Weights of a small mixture-of-experts language model, trained from scratch on English Wikipedia.
Size: 10 layers, width 256, vocabulary 16384, 54.3M parameters.
Experts: 352 SwiGLU neurons an expert, a softmax router.
Training: a variant of Muon for the experts, 577M tokens, 8886 steps.
Below are experts of layer 7 (counted from 0) of a mixture-of-experts language model. Rows are named router (the router's row for the expert), down (a neuron's output weights, with its number) and show model dimensions 0-255. Each number is 128 + 32 x the weight over its row's rms, rounded and kept within 0 to 255.
Before each expert's rows: "raises" lists some tokens whose logits its average output raises strongly, later layers aside. This comes from a sample of Wikipedia text that the model never trained on.

# expert 6
raises: ",", ";", ".", "\n", " and", " |"
router [146 106 131 143 145 131 155 105 119  71 145 100  62 111 134 169 103 180  58 180 141 163 151 158  63 141 101  77  90  85  79 135 148 116 152 102 151 147  62 173 138 114 111 160 120 114  80 118  91 128 163  87 101  69 186 133 123 158 136 104 134 141 161 130 150  98 140 144 179 154 113 168 134 141  74 114 187 127 157 108 106 119 182 139  73 105 109  94 156  82 138 108  94 106  93 132 144 176 124 165 115 145 138 120 123 113 123 137 101  98 143  97 123 136 124 144 116  68 126 109 108 173 162 114 122  70  91 125 101 126 118 116  69 209  95  96 197 188  72 103 108 125  79 130 153 118  91  93 128 120 115 113  92 134 147 140 133 148 131 142 141 170 142  58 132 109 106 179  98 138  64 151  98 168 120  85 134  84  51 124 151 137 141 120 165 159 150 143 138 100 130 123 147 140  69  69  82 183 174 137 124 165  96  76 169 116  88 126  78 108 111 123 162 159 126 153  82 158 203 159 125  57 151 131 129 115 121 100 157 138 119 164 148 144 184 111 164 119  88 173 174 165 148 166 109 142 117 143 182 191 120  74 130 133  79 131]
down3 [167 135 134 156 193 162 172 140 127 122 130  90 129 167 145 133 145 133 132 113 121 149 123 131 154  83 148  93 170  61 168  68 177 142  85 131 126 179 158  74 161 162 134 112  83  50 118 128 134 134 151  75 165  70 132 173  90 134 131 132 132  91 131 149 126  63 189 167 139 116 156 170 108 156 140 155 130 157  95 160 116 116  86 136 106 175 182  82 136 154 159 111 110 149  96 124 154 137 101 100 181 161 107 187 123 137 117 151 182 184 180 107 138 128 119 144 153  98 179 143 108 159  58 122 135 149 121 112  66 134 175 144 116 122 170 135  91 137  75 103 174 125 135 167 195 125 171  95 117 184 143 102  96 170 173  92 140  87 143 127  94 149 129  82 163  93  99  91 114 124  95 117 158 161 184 142  89 162 150 175 124 202 118  69  99 142  90 145 169 101 155 168 116 134 142 136 137 136  98 120 119  92 127 166 145 131 123 156 175 143 130 170  96 171 110 129 120 111 120 114 149 161 146  92 137 129 157  91  87 106 147 167  74  90 147 145 165  55 109 138 134 178 139 131 182 111 169 147 142  86 145  50 111 139  59  65]
down4 [154 117  48 158 110 155 117 131 111 118 115 139 150 232 163 128  97 124 170 112 133 110 109 129 194 173 117 125  92  71 152  91 110 105 176 100 167 145 161 104  74 117 177 105 178  93 147 114 126 143 198 115 131 130 156 116 160 130  77 143 137  95 172 134 104 120  85 172 118 173  80  78 106 125 137  93 136 120  41 164 156 158 134 103 146 151 127 119 119 127 166 120 108 119 109 142  74 135 117 135  63 130 164 121 143 117 164 140 173 102 145 119 121 151 186 151 107 109 111  74  31 117  84 103 141 136 173 193 140 208 126 141 106  61 146 140 103 145  75 102  53 113 158 134 142 176 133  91  68 151 135  85  65 146  79 123 142  94 160 121  90 121 105 111 139 103 151  85 148 143 133 106 166 131 133 139 127 143 141 101 117 121 137 144 189 178  96 131 195 142 133 142  99  97 142 107 117 182 205 161 125  72  62 127 131  97  90 123 119 130 142 181 144  83 115 115 155 137 118 140 147 127 128 150  84 126  95 118 118 148 156 187 129 159 125 156 105 120 185 132 133 139 165 139 102 185 154 121 181  92  80  91 121  93 124 127]
down5 [ 91 135 126 123 163 156 135 160 158 116 183 108 124  57 140 113 146 142 168 144 125 159 117 141 163 135  56 131  91 149  76 117 143  86 190 169 138 145  92 177 111 129 197 129 158 154  73 119  99 135  95 119 128 122 133 107 100  78 134 146 130 113 177 116  28 128 163 178 142 150 150 137 147 102 137 112 144  80  99 105 120 197  79 145 129 100 139 105  74 160  91  94 201 150 118 144 160 116  78 175 141 137 190 124 137 134  76 133 155  95 159  22 124 128  92  90  70  66 137  93  85 113 143 165 125 131 115 146 175 167 122 153 126 165 165 105 116 110 132 113 169 166 146 132 155 176  85 132 116 102 160 134 127  75 151 136 138 136 110  67  49  88 122 122 148 133  80 121 124 117 130 162  81 156 158 110  83 151 123 146 106 184  87 124 122 136 133  78 119 134  97 173 154  67 134  43 122 102 129 130 113 111 127 102 122 110 152 120 138 126 149 107 109 158 150 198 140 171  81 148  87  87 102 140 174 149 148 131 138 135  90 170 159 146 118  66  95  98 158 128 105 124 123 148  82 122 142 187  61 152 161  95  84 150 133 145]

# expert 0
raises: ".", " and", "er", ",", " to"
router [192 100 138 119 137 124  72 114  87 128 121 102 156 130 119 138 103 136 116  91 113  92  87  81 127 122 160 196 145 121 156 170 150  84  97 145 123 114 155 133 169 143  80 135 115 143  95 177 180 126 152  97 139 131 152  97  95  85 186 162  97 117  81  89 132 130 142 121 105  81 124 100 120  89 132 144  82  99 139 101 125 158  98 125 140 130 132 154 160 158  90 116 134 105  59  80 146  99 166 129 142 156 147 189  94 170 164 146  68  83  91  86  96 166 100 124 179 169 162 128 138 143  97 153 171 165 119 140 167 141 123 157 130 115  43 100 110  86 132 143 188 110 158  89  70 148 139 159 130 143  88 138 103 107  81 177 135  97 132 165  79 173 163 124 110 138 222 161 152 118  87  97 168  74  69  74 133 106 113 135 148 111 158 100 128  96 130 177 111  84 105 113 141  91 117 118 152 169 159 148 135 126  94 174 121 122 157 205  87  90 109 172 119 151 103 186 135 105 102 126  96 162  96 135 131 112 155 100 164  94  73 153 141 149 117 142 146 153 172  91 165 142 163  60 195 162 123 135  67 109 119 143  72 145 188 184]
down2 [133 156 153 140 181 104  90 139 103  84 106 105  98 118 134 142 104 216 185  88 125 124  97 137 165 139 129 146  81 177 140 162 144 154  63 141  81 137 131 139 128 159 127 169 147  91 108 162 109  77  89  94  94 140  66 137 132 100 159 149 113 128 180 102 208 149 159 135  93 168 125 140  94 102 129 145 127  80 139 132 166 111 187  90  85 118 141 115 105 124 110  72 153 115 132 124 161 147 113 106 137  75 127 143 168 120 148  93 157 157 123 121 102 157  57 141 103 178 140 157 147 123 117 166 117  50 130 111  93 201 155 138 198 191 165 193  82 172  88 116 117  68 136 108 151 153 116 104  63 203 111 132 121 158 160 121 125 127 128 134 203 135 116  50 170 109 157 127 161 209 147 123 121 125 108 153 128  91 162 158 100 155 111 150 128 134 210 176  98 122 152 107  81 124 151  82 189 140 129 150 130 115 156 201  90 138 124 149 151 110 113 130 111  86 147 157 109 145  89 136  90 126 133 134 152  56 150 140 152 143  97  84 124 104 106 150  98 152  86  82  90 161 123  96 110 126 109 152 178 155 145 156 148 126 105 146]
down3 [163  89  88 140  82 118 127 157 154 158 198 130 157 104 141 178  77  77 215 134 142 162 155 142 130 116 188 126 121 110 145 160 146 161 114  99 152 155 123 120 121  28 135 135 131  28 113 127  71 130  99 159 131 144 121 145 173 141 148 112  90 109 101 152 130 113 172 126 144 125 134 160 169 196 113  87 157 118 117 114 161  42 139  98 154 134 122  59  95 137 189 120 119 189 105  76 144 112 115 110 184 156 145 100 145 158 148 119 147 111 133 155 157  38  73 150 103 141 157  53  95 160 148 138 115  90 109 166 126  87 118 115 121 149 112  86 148 129 108 117  89 160  58  92  95 102 133  93 114 109 118 194 174 119 119 132  96  91 123 149 117 106 137 111 106 109  77 178 135 131  54 149 136 121 171 105 105 171 158 124 124 122 137 138 120 101 150 117 135 102 137 106 164 158 147 128 139 147 147 116 125 134  67 133 122  99 182 144 121 186 202 125  62 124 194 174 144  80 121 188  97  81 164 116 143 135 111 108 115 175 163 160 126 145 158 127  78 168 130 138 167 135 152  95 135 165 121 150 119 103  83  80 138 115 102 133]
down4 [123 114  99 112 104 142 132  94 104 108 117 142  85 125 113 133 124 132  88 153 125 132  86 100 143 186 111 109 181 157 120 127 140 128 132 132 107  93 142 141  56 135 214 142 105 112  89 110 164 116 142 108  97 128 120 199  85  97 157  61 170  90 172 154 189 116  77  96  96 130 175 142  97  96 159 166 162 108 106  64 158  78 104  74 126 102 154 119 148 147 118  52 114 164 121 117 105 106 133  67 136 102  85 129  82 156 165 139 148 128 155 102 114  85 118 127  88 159 142 142 108 101 162 144 100 138  76  93 154 156  96 123  62 159 123 106  79  61 111 115 136  93 127 126 127 154  93 129 142 162 154  90 154  90 137 156 111 145  84 150 179  90 162 109 146 140 113  93 150 172 147 127 148 126  69  86 233 154 164 122  96 117  77 102 122 128 124  96 107 128 180 139  95 139 145 132 130 113 157 130 122 163  72 127  86 117  73 125 200 165 132 168 110 186 152 140 138 129 143  75 113 110 100 157  78 118  76 180 130 121 122 130 140  69 149  74 131 121 112 195 155 116 191 178 159  85 134 106 102 115  84  95 147 205  84 105]

# expert 15
raises: "-", "|", "===", "In", "The", "=="
router [130  72  48 152  83 129 184 117 170 164 146 144 137 154 114  48  98 136 132 134  81 110 101  73 118 146 125 152 105 140 110  82  98 170 103 109 158 135 153  84 118 174 131 150 137 166 164 132 113 201 109 138 148 212 131 120 165 131 105 143 103 149 189 128 168 107 118 102 110 153 156 104  63 154  96  83 102 162 124 130  95 140 120 110 137  92 127  80 114 102  96 129 176 126 157 149 114 103 173 111 164 104  88 109 109 118 144 115 172 181 181 193  96 101  91 110 155 150 133 113 126 112 129  79 185 128 122 146 176 132 130  89 161  95 147 153 136 117 123 127 133  74 167 122 142  80  89 107 117 118 128 108  80 133 149 147 108 146 111 125 143  92 172 153 101 121  75  90 100 175 122 104 122 138 103 169 169 121 190  62  99 208  86 128 136 177 150  97 170  91 114 109 157 109  73 177 130 124 104 184 133  94 132  87  91  69 123 127 200 173  78 128  80 138 157  51 114 170 116 153 172 140 156 121  93 168 108 137 110  83 170 136 167 154 136 164 123 147 109  94 123 140 102 165  95 129  89 148 145  96  93 177 145 169 101  72]
down3 [121 182 107 164 117  49 152  78 117 122 163  96  54 112 100  99 192 110 178 110  60 135 123 131 200 121 110 140 237 146 116 136 117  92 117 125 181  99  78  91 138 102 120 134  45 126 138 162 106 137 129 164  97 117 111 129 112 213 125  98 113 204  81 159 126 134 113 162 114 182 121 113 153 146 112 135 151 172 131 175 112 108 113 114 145 104 151 183 105 178 138 108  72 110 163 170 190 144 157 134 121 147 125 150  82 136 142 103 145 119 113  86  71 128 114 154 152 125 173 172 127 187 103  96  91 134 102 210 141  63 163 125  95 152 172 144 130 156 106 119  96 134 113 103  94 130 163 101 191  95 164 115 136 165 114  66  98 133 195 106 137 184 122  86 143 142 139 128  97  99 116 140  78 124 114 119 117 108 132 120 138 114 138  81 150 114 133 189 109  64 166 146 140 123 112 140 132 105 108  97 197  89 146 113 118 105 104 140 117  94 168 113  96 104 128 120 121  77 159  92 115 142 140 123 123 158 130 135 164  65 134 135 134 163 120 142 186 129 123 166  90 177 135 108  69 136 174 137 151 127  68 128 178 153 120 134]
down4 [106 176 184  90  84 120 157 166 113 159  88 152 121  62 131  77 100 147 114 156 182 130 149 114 108 147  82 135  64  79 103 106 139 100 117  85 158 153 132  79 126  90 133 113 100 119  91 158 140 136 134 109 128 134 168 119 142  95 123 127  63 108 140 121 167 152  89 119 203 159 162 139 148  79 109 199 113 123 188 144 114 127 105 140 103 126 156 170 105 172 146 116 141 167 117 111  83 125 146 123 194 158 122 159  67  84 174 153 127  91  84 179 120 153 122 118  94 168 127 146 160 105 143 129  91 129 155 129 149 160 124 147  48 144 101  83  52 115  81 123 172 101 115 131 164 149 114 184  92 120 130  67 117 153 124 136  67 171 133 108 101 156 174 144 104 131 118 114 125 138  97 176 133 191 198 138 118 142 124 126 129 147 113 153 122  74 105  68 146 149 149 119 156  92  50 156 139 144  66  68 108 132 115  77 181 118 137  75 138 158 163 115 162 114 116 160 185 137 185 130 207 153 123  70 137 116 137 175  71 113 154 135 123 124 119 136 160  99 185  93 168  72 131 166 143 143 176 123 119 114 149 144 115 118  84 162]
down5 [141 141 137 109 171 123 127  80 121 102 134 134  98  96 196 133 183 108  98 153 157 165 113 109 101 126  76 109 180 129 104 110  95 155 123 120 169 143  96 131 144 127  79 110  63 122 101  82 143 105 135 123 102 130 100 130 187 199  56 135 174 149 178 151  71 118  95  74  90 128 136 125 114 113 117  89 117 132  93 172 156 112  85 202 110 201 128 135 146 143 133 159 117 120 164 146 115  89 170 155 134 212  90 156 162 111  57 101 134 131 142 162 110  78 143 133 151 121 149 165 147 124 122 142 143 108 114 190 151 119 117 165  76 117  95 154 129 102 157 132 124 127 113  76 102  63 183 148 176 141 161 163  45 159 126 122 113 125 122 118 129  99 130 116 112 136 151 178 110  99 157 154 170 142 126 160 121  88  52 130 123 150  38 154 145  66 173 175 186 106 145 166 153 140 191  79  93  73 146 150 133 106 139 109 147 125 137 113 117  87 152 155 157 169  79  91 136 121  67 130  95  94 133  91 102  85  89  93 145 175 172 104 134 126 195 127 158 119 119 162 149 150 102 118  76 148 106 127 160 101 139 134 193  95 124 141]

# expert 14
raises: " and", ",", " |"
router [153 149 151 162 128 107 177 200  83 181 126 152 108 175 133 146 131 128 109 162 131 136 189 105 169 150 175 123 120 120 165 128 134 113 154 158 102 124 158 164 114 123 111 114 144  66 143 135  81  73  81 133 104 146 118 138 180 105 118 119 180 125  94 141 153 141  87  94  98 104 126  46 156 133 157 122  87 119  76 104 129  80 154 121 149 125 113  70  86 132  93 124 184 136 151 138  95 119 167 100 115 117  62 167 148 102  94 167 200 110  59 199 134  95 110  80  96 131 113 124 179  95 150 162  85 157 140 158 120  61  78 113 102  66 162 119 122 134  94 134 100 160 101  92 108 175 156 135 110 171 172 116 149 133  64 130  77  99  97 102  96 202 116 154 164  65  85 163  95 116 137 135 104  60 129 127 119 140 106 114  89 103 182 132  95 135 124  98 126 125  69 100 121 149 159 134 173 115 145 153 134 144 132 108 109 202 184  44 100 108 132 141 112 156  90 151 131  80  89 161 145 134 122 120 139  92 180 124 127 133 104 113 135  97 189 117 162 112 163  75 167 134 108 138  83  92 126 146 121  73 123 132 117 153 183  92]
down3 [126 100 111 161 197 160 111 168 119  58 184 141  96 187 121  80 162 149 174 146 216 136 114  95  75 173 124  96 127  91 128  97 127 159  86 181 191 108 120 133 112  72 145 136 121 196 108 134 111  99 154 142 114  98 118 117 158 154 105 127  99 148 139 182  37 146 156 184  86 193 201 159 168 137  98 118 176 173 124 136  85 115 108 186 195 126  91  87  59 101  98 156 178 131  92  75  95 155 170 113 194  73 124 159 106 116  92 155 154 143 156 138 102  84  92 106  98 117 163 115 136  82 132 126 126 146 197 111 114 167 178 148 169 141 129  72 109 121 123 129 137 140 117 117 108 123 102 145 121 165 139 121 159 139 135 122  96 133 154 172 150  89  98  74 105 155 111 167 144 160  91 121  94 100 133  73 147  45 128 144 143 125 112 168 108 108 183  92 181 167 139 151 126 133 127  74 163 133 179 112 126 122  96 132 114 165 154 131 139 124 146 148 121 147 109 109 115 119 105 176 120 104  86 111 132 109 155 152 188 105 154 125 126  83 173 201  95 123 128 119 142  95 132 109 124 111 135  89 163 130 168 130 124 158 143 108]
down4 [151  92 166 132 155 183 156 123 124  99 177 168 137 170 111 150 148 117 122 142 128 152 105 104 181  90 135  77  99 123 117 135 148 105 150 105 111 107 171  93 129 107 120  55 207 161  98 112  97 125 103  99 146  89 110  99 104 172 132 158 118 110 137 145 117 123 139 118 128 112  78  85 164 133 136 111 120 213 137  91  42 140 115 148 117 109 171 103  89 108 122 147 106 121 206 110 131 145 116 168  73  97 158 131 102 185 112 143  70 131 124 121 105  92 157 126 193 110 141 194  84 148 150 138  77 127 158  60  91 137 102 102 160 140 133 114 118 156 147 111 114 144 160 126 171 123 135  89 160 142 108 139 122  81 190  82 128  98  65 120  62 164 155 149 180 109 156 117 144 128 152 126 153  91 120 123 116 134 107 107 169 135 150 163 154 144 154  70 109 109  92 138 159 140 146 142  63 124 159 124 165 149 180 101 127 165  90 116  50 121 137 132 200 206 131 127 133 136 101 167 136 131 171  75 106  89 113 175 149  90 159 147 131 136  32  98  69 104 138 116  68 155 107 123 129 124  87  99 124 137  99 184 147 104 186  56]
down5 [141 116 125 129 125 151 137 130  84 121  80 181 147 139 106 132 110 135 130 178 170 132 164 138 111 117 180 135 184 122  72 116 132 150  92  70 175 106  69 154 168 149 134 149 157 138 233  89 154 149  74 128 141  70 154 124 149 130 165  68  80  98 121 127  86  99  49 174 151 108 157  97 171 148 111  84 191  88 106 121 116 118 112 151 171 123 117 113 140 145  96  70 144 158 163 145  87 115  83  66 148  58 159 169 106  94  93 204 126 120 130 103 127 140 161 148  92 127 136 140 161  88 136 115 131 132  94 125 131 150 174 112 115 108  85 157  82 118 138 197  97  97  69 137 119  75 141 163 149 173 150 138 247 130 161 130 105 139 132 169 143 159 107  94 103  84  59 140 139  96 134 160  99 132 103 124 150 104  72 112 120  89 115 154 123 110 109 102 141 136 128 133  60 161 174 110 115  91 129 108  73 165  76 123 147 163 115 151 127 118 125 159 132 171 121 145 116 140 131 110 103 141 128  89 156 147 129 163 150 104  98 161 200  79 154  94 158  88 143 139 108 143 143 106 128 109 146 156 156 153 180 143 119 169 206  94]

# expert 8
raises: "20", "19", "18", "1", "3", "6"
router [132 102 168 200 116  96 148 147 123 126 176 135  89 106 168 157  96  81 113 112 111 120 141 192 161  99  77 133 183 140 169 161 169 148  86 133 148  94 167 145 128  89 115 158 153 128 120 114 132 143 133 125 151 135 101 114 163  85 141 116 153 128 127 181 138 100 108 145 103 160 142 155  66 142 150 105  88  96  86 195 141  66  99 101 163 111 146 128 159 128 179 104 177 125 190 114  96 100 141 104 185 159 115 166 116 130  97 163 154 105 163 138 149 128 156 176 117 124 152 140 205 112  98 142 180 143 106 138 135  76 110  98 139 157 165 172 193 106 146 177 109  59 106  99 172 104 113 168 132  89 161 115 110 185 128 103 143  83 130 132 160 115 128 181 101 189 186 147 157 116 189 130  96 216 201 124 103 200 202 189 138 175 133  87 120 154  66 117  63 136 104 137  84 128 147  63 117 125 141  81 142 130 107 172 168 166 120 168 140 114 115 118 103 101 137 170 143 160 158 149 159 153 148 159  93 150 109 172  65 130 134 142  96 138  83 136 105 130 112 135 133 148 111 162 145 110  94  97 122 167 138  99 110 172 100 119]
down3 [ 82 146 147 174 149 135 127 139 152 112 103 177  94 102 134 190 114  98 130 120 159  99 126 111 147 145 133 116  86 198 112 125 109 105 119  84 140 146 123 194 112 151 123 120 167 153 104 121 133 137 149 157 189 110  97 109 149 118 139 101  87 177 158 115 144  81 110  92 127 156 123  80 101 147 119  92 124  93 102 171  91 122 105 158 138  71 142 111 125 104  79 124 154 107  83 154 130 118  52 122 119 158 187 159  70  62 197 118 131 105  73  89 175 108  85 127 125  96  46 168 133  99 125  92 107 116 143 110 133 131 200 108 131 148 138  94 210 107 132 145 151  72 112 126 117  82 120  95 139 236  95 159 120 131 141 112 139 160 166 156 126  99 125 109 113 101  86  76 116 117 184 158 124  84 136  94 173 107  77 106 141 199 169  95 126 121 194 187 128 111 163 108 176  80  71 180 168  66 150 103 159 130 117 122 137 168 106 112  92 154 113 154 147 136 123 130 126 131 120 156 162 108 116  69 118 146 160 157 133  97 114 107 137 136 151 121  92 122 103 116 113 134 108  71  72 118 149 176 126  72 145 190 131 121  49 117]
down4 [131 100  97 162 152 130 180 169 153 135 115  85  70 127 101 113  96 138  76 170 133 178 140  91 128 148 179 128 139 152  90 178 131 129 109 108 199 143 120 182 131 113 117 210  94 165 115  79 119 135 175 110 176 169 158 105 115 150 117 116 106 110 128 121  50 114  97 134 154 135 119 112 136 102 159  99 153 119 119 191 132 107 123 170 242 140 153 129 123 145 163 129 188 138 213  93 135 156 158 128 100 158 137 149 108 102 142 124 148 111 120 120 110 171 172 134 134  68 128 118 118 171  57 181 161 106 109 113  99 117  99 169 103  80  97 129  96 137 163 100 127 130 103 124 155 118 115 156 162 102 102 170 130 153  70 158 125  99 132 103  80 172  99 134 101 164 131 128 198 113 102  85 189  79 171 167  80 112 109 190 123  90 141 124 105  92 139  98 136  73 149 133 158  98 142 142 129 105 116 129 106 125 199 156 135 158 148  50 174 150  94 167 164 105 112 167 114 104 135 107 167 130 152 124 116 122  70 122  95 126  89 133 149  90  53 175 182 154 161 199 132 126 112 130 134 169 117 127  83 103 155 167 111 120  74 114]
down5 [ 61  79 100 173 139 124 113 116 137 151 130 150 155 160 119 138 170 121  99 142 163  91 120  86 133  61 130 139 117 146  73  80  90 112 162 117  82 112 154 104  72 100  58 111 143 117 141 125  85  94 131 173 146 105  67 190  95  93 126 144 167 101 159 165 235 112 101 133 123 101 117 114 149 116 128  84 147 181 154 114 107 104  77  85 112 138  97 115 160  88  81 105 120 123 111 170 141 115 100 140 138  98 110 106 120 158 152 179 111  97  87 133 120 113 127  96 120 126 153 111  51 135  87 109 121 137 173 101  92 177 118 106  55 156 137 118  93  59 171 159 127 133 102  94 139 141 170 208 130  87  81 112 103 185 119 120 119 146 122 127  66 112  83  95 179 153 120 147 156 153  63  99 165 124 113 176 102 121 190 133 114 125 138 143 146 206  80 117 122  91 123  49 128 113 223 154 156  79 118 182 127 145 147 133 186 141 120 130 126  99 113 162 107  74 137 120 117 146  75 100 130 121 155 130 111 131 145 143 140 141 144 193 126 166 137 184 115  84 158 109  98 152 106 147 149 125 155 121 152 121 106 179  85 148 152 107]

# expert 9
raises: " in", " to", " as"
router [136 157 133 116 143 111  87 129 101 156 155 150 113 139 138 148 147 174 147  79 165 120 105 120  83 196 114 102 132 160  50 124 169 138 131 117 155  94  91 166 136  84 111  81 150 110  81 155 136 134 145 140 130 192 134 175  76 165 139 199 107 115 160 129 138 152 117 150 131  97 147 156 159 127  89 177 177 155 129 173 107 213 104 120 114 181  59 182 124 138 169 122 128 123 107 137  98  97  86 147  68 123 154  92 111 121  84 135 115 105 120 127 115 140 174 166  95  78 129  80 114 172 144  77 158 178  86 110 120 140 138 153 147 110  67  73 130 144 141 170 129 156 122 147 121  53 151 133 172 142  89 131 119 105 159 158 126 116 136 111  99 183 101  67 158 112 141  85 125 137 138 130 198 139 130 124 145 107  87 167 137 114  98 111  39 142  88 147 137 103 157 179 130 136 104 111  65 152 158 164 132  90 160  74 149 164 145 139 111 124 183 106 121 115 120 119 171 104 183  97  91 146 179 145 119 163 118 101 161  77 183 109  54  83 115 146 183 122 140 145 169 138 186 171 114 138 156 122 169  65 108 147 102  83 181 153]
down3 [139 160 152  96 131 139  88 102 147 178  61 114 143 146 140 128  77  58  85 122  87  98 143 108 151 156 140 136 137 151 119 159  98 144  94 156  89 113 126 171 155 141 168 155  85 120 162 157  78 121  62 184 169 131 114 135  59 130 119 136 139 122 149  91 127 152 170 129 194 127 126 159  94 128 144 124  83 105 115 132 107 108 157 137 133 152 142  35 103  98  98  64  57 171 114  92 139  82 116 120 148 142 168 150 179 131 121  96 150 173 128 127 165 135 143 112 125 152 134 128 185 146 155  54  93 141  89 182  99 132 201 150 152 118  97 153 150 141  96 165  69 188 146 148 111  29  66  99  88 137 131 142  95 136 113 111 123 122 102 176 121  43 104 125 156  80 117  78 163 123 152 113 154 130 133 136 123 105 144 121 181 124 150 103 126 126  83 119 162 108 144 115 135 138  94  78 137 179 108 120 147 128 147 154 148  84 127 178  89 126 152  93 175 103 189 154 165 103 169  89 164 169 131 149 169 178 131  82  99 101 163 131  81  92 110 108 133 147 112 119 121 141  90 128 101 141 160 127 134 126 146 193 176  57  66 159]
down4 [199 190 103 117 136 111  71  99 141 182  97 142 148 128 144 136 130 224 145 132 120 171 130 108 203 126 165  57 133 151 140 122 113 118 133 133 108 104 111 102 127 137  92 159 128 157 173 110 121  87 158 114 155 100 159  93 162 177 128 118 142 100 183 108  56  85 141 112  97 101  89 100  76 150 131 119 122 177 117 123 105 113 126 157 118 120  82 149  83 151 126 101 137 109 150 160 152  96  58 115 157 175 173  78  98 107 119 121 173 149 100 117 130 140  52 142 106 159 118 137 198 171  67 102 180  86 122 131 106 141 127 166 156 146 156 166 162 109  92 175 144  88 135 121  97 128  82 124 142 152 146  94 163 104 138 133 133 149 153 155  96 136  64  61 115  99 164 124 129 139  99  70 124 193 116 146 119 109  61 125 155  74  79 134 178 145 135 128 186 109 132  85  90 200 120 149 110 126 105 137 182 133 122  93  95 120 133 166 131 183  48 129 124 151 119 125  86 129 120 151 140 139 113  99 118  83 142 139 113  99 161 130 120 131 173 134 172  88 126  78 123 129 189 139 159  91 102 106 184 139 140  80 156  42  80 123]
down5 [128 119 107 120 150  98  90 157  94 129 145 187 155  74 142 138  69  89 101 135 127 132 156 162 173  89 123 148 101 116 117 176 160 119  85  86 140 185 117 184 213 149 117 180  80 126 107 135 121 114 151 173 143  61 160 130 135 138 131  86 132  44 102 120 122  73 101 131 176 166 153 113 100 141  87 167 109 146 184 137 141 192 140 108 113 150 134 152 110 137 192  98 108 134 150  79  47 159 171  98 170 161 189 135 171 108 181 138  73 123 110  93 173 115 112 124 123 193  80 101 157 105 130 125 139  81 178 141 121  72  88 112 168 124 144 104 105 129 153 150  99 152 153 109 153 171  78 128 136  87 122 115 153 134 166 175 105  76  85 166 135  94 142 193  74 172 150 104 168  95  94 143 155 132 126  99 150 101 145 150 141 108 179 167 147 138 135 104 191 113  82 162 100 117 103 177  90 171 101 111 149  73 141 123 169  71 161 114 135  95 136 112 138 103 188 207 107 127  96 106 124 123 113 173 137 173 122 137 122 107  86 133 116 173 137 127 113 119 132 108 171 155 138 113 153 164  84 133 164 126 146 174 137 113 107  80]